Experts of a small language model.
Size: 8 layers, width 128, 8.08M parameters.
Experts: 16 experts in each of 7 layers, 64 SwiGLU neurons an expert, 1 pick a token, a softmax router, a shared expert of 128 neurons.
Below are experts of layer 2 (counted from 0) of a mixture-of-experts language model. Rows are named router (the router's row for the expert) and show model dimensions 0-127. Each number is 128 + 32 x the weight over its row's rms, rounded and kept within 0 to 255. Numbers have three digits each.
After each expert's rows: "gets" lists some tokens that make up at least twice as much of what it gets as of all text; "mostly gets" lists some tokens that are sent to it at least half of the time. This comes from a sample of Wikipedia text that the model never trained on. Tokens count by the router's weight.

# expert 1
router:138200173121111084068133156166201053179064106158124117162147194125160161177130157157026130137085103082124137093122111149099110146157095161110123138126119130133135124186123149135145188118131122141117088189149091160140122092088109144125091153151147162120141105125093105144151133087122111064156147140115128103128134134152108121189060108125117136196152107163130124148155099140165058110103
gets: "in ", "was ", "from ", "is ", "on ", "at "
mostly gets: "were ", "during ", "was ", "been ", "from ", "had "

# expert 4
router:125202203091083122098106123117176145151106068130111124142076123160150167168077191193076158103109137045056094099097098097136112113153127149118118127161112117119157124156147159098142165185157160138083149135150122153168133105068099128132103092140166154184116072114095135156138109120118115117162160132135128099133154174142091101130137121125110176174156069105138126147146100212157093148153
gets: "ed", "ing", "es", "ers", "s", "ts"
mostly gets: "ts", "Born", "District", "ties", "ents", "Coordinates"

# expert 12
router:105162212129110112082122189119172109174106093146045129143109161159171148174091175155049163090074110092114118101105115197141074088134103129135152141106097142136139164179114153143145176131132154103127063166134110128139105081064098184158117112159182154160147100140102091156114122105119132107138135110102128155139152166131113129093094089130123185165156137150152169145144088171153074101144
gets: "to ", "of ", "a ", "the ", "for ", "his "
mostly gets: "to ", "would ", "his ", "could ", "into ", "him "

# expert 8
router:128198165127071149093132155149203080165088105167088100155112157151135182145115173140068160118080123039083114071116103125111118101153104150161147165082095121171111129130119182109178144159147156127107111156151071151152109127101122166123102131120119169161174081137096100150190111103077087093155145107132133124120118160173128112130108136167101170163199124161139155176166081141145091131133
gets: "\n", "\n\n", ". ", "- ", "\n  ", "). "
mostly gets: "\n\n", "\n  ", "″", "\n", "). ", "Succeeded "

# expert 10
router:122164213144125126123107150143218067168121083165111125150100149201137161184111157120068156121083105101111083097086065157103118122181113153138180167082125127155115162145105124103161146153132134129100111139172089124171113088051117176131140129138169150133182093126077118152169106073112098117144158117083138099141134144175112119120070125140109145158157110173145157180169111163159107103126
gets: ", ", "that ", "which ", "), ", "who ", "\", "
mostly gets: "that ", "which ", "when ", "\", ", "where ", "because "

# expert 14
router:099175149106074120103154129099174080152131066203067128186097143145125135156089142162083127079073082056065114132109132138113085102143099145151111134093102131172166172137111160128150175140179166153114090155153122154161103076079119154134130142181133184128159140096136115151166122073141124113175176127093126073128154126150169116141066131120108139155151100169135176168183112157132111155129
gets: "K", "i", "a", "Ch", "am", "J"
mostly gets: "K", "Kh", "Gu", "Q", "Sh", "Zh"

# expert 15
router:091159180102094128085135164165170079155087065152073105132083181128120146134113167168075135119081144051102100119123126155113127123133150163161160136077108094139190173130156154080123190156122164128139088153161085125169129087113159142127133159104153130136130113114073070119165071086158141129144183115122165083182170167181133085139088120157076148141142106179143122176115100142161104121132
gets: "the ", "ic ", "The ", "us ", ": ", "- "
mostly gets: "MPC ", "Clade", "ological ", "vir", "onic ", "sub"

# expert 13
router:099161169100098121110088186131176106141110053166097103133104158166143146195120128187048174104080136028093104138146073150139099099117130178142160148126077129129160147173116143137157162160178131128119069145165113133126083085118108178150091139141141168125148113115104119141113116102086134110179140113121144104154114160183133102165110122187130143150159111168118179142125093180166077121093
gets: "| ", ": ", "0 ", "; ", " ", "1 "
mostly gets: "Votes ", "FW ", "MF ", "Win ", "Apps ", "Rank "

# expert 6
router:101153169100135105082125154171145080166123040169076117147100166195168155202087119166082123131078119067091093058124124124101095122128105144151167167096116115143119170154098139087160115183160136096117066140150137153129090110086089150117131158180183149168150095120131125129186113115139112146139144087113142122169145158118155065122119120186113143126131124192146138127170060146124142100109
gets: "-", "ic", "it", "s ", "y", "ac"
mostly gets: "-", "ancial ", "ely ", "а", "rup", "cep"

# expert 0
router:122198164084135091084082155183196102133118105130110095146110146180122144177124179118069159071066081013112128126109119152090107088161140164137095123093128129160121132168150179108155120166166160165119129170145093132173100090122099136143102149164143125124148131077095080134165143123151058115159139135133134132136171136176132109149123057177157141127141084141159186128138110139123105103120
gets: ") ", ")", "- ", "t", "N ", "s"
mostly gets: ")", "US ", "States", ") ", "Nether", "Germany"

# expert 9
router:091156196126080099121109162123174073162126061181066133163127185166105149155079165120035167158079133058130103104130102140122110102152084135185141151106042164146124130145167175107174138156166148100100120138174092143126114078119099157124127145125143190124133092112076124125155115081118079142154152119141142104137139134171152118113105112154133132169165084135146139159187084150138115139141
gets: "==", "===", ".", "|", "== ", "===="
mostly gets: "==", "===", "== ", "=== ", "====", "September "

# expert 3
router:105185193109101110099111173141185071187097070133077116115114145144133173190096164137062191117057120083103092086089095169090103114158094159153139155067089103161124180140129156118138151171144148151105119162158085150159095110070127155133115124164161193170171084107118091160151138117088122115171124119088120116136145155156136133124119118148107140140164098163133162130157073139137092105101
gets: "and ", "\"", "(", "or ", "with ", "& "
mostly gets: "\"", "and ", "After ", "& ", "While ", "My "

# expert 7
router:127181204088125113125112150111174112144080074124074096140104146195146131146065118185090163082066162065123110138109058171101121118132068122111133149114077110188130121127116109124152187149166145123121105175188098144115083142095136131133099182136139153117152094129102086154116161092123083133147143087140143156144144141164137088173112128150118154188198121161124127152108071156138114171163
gets: "'", "n", "ro", "ou", "ur", "em"
mostly gets: "'", "è", "ö", "’", "É", "00"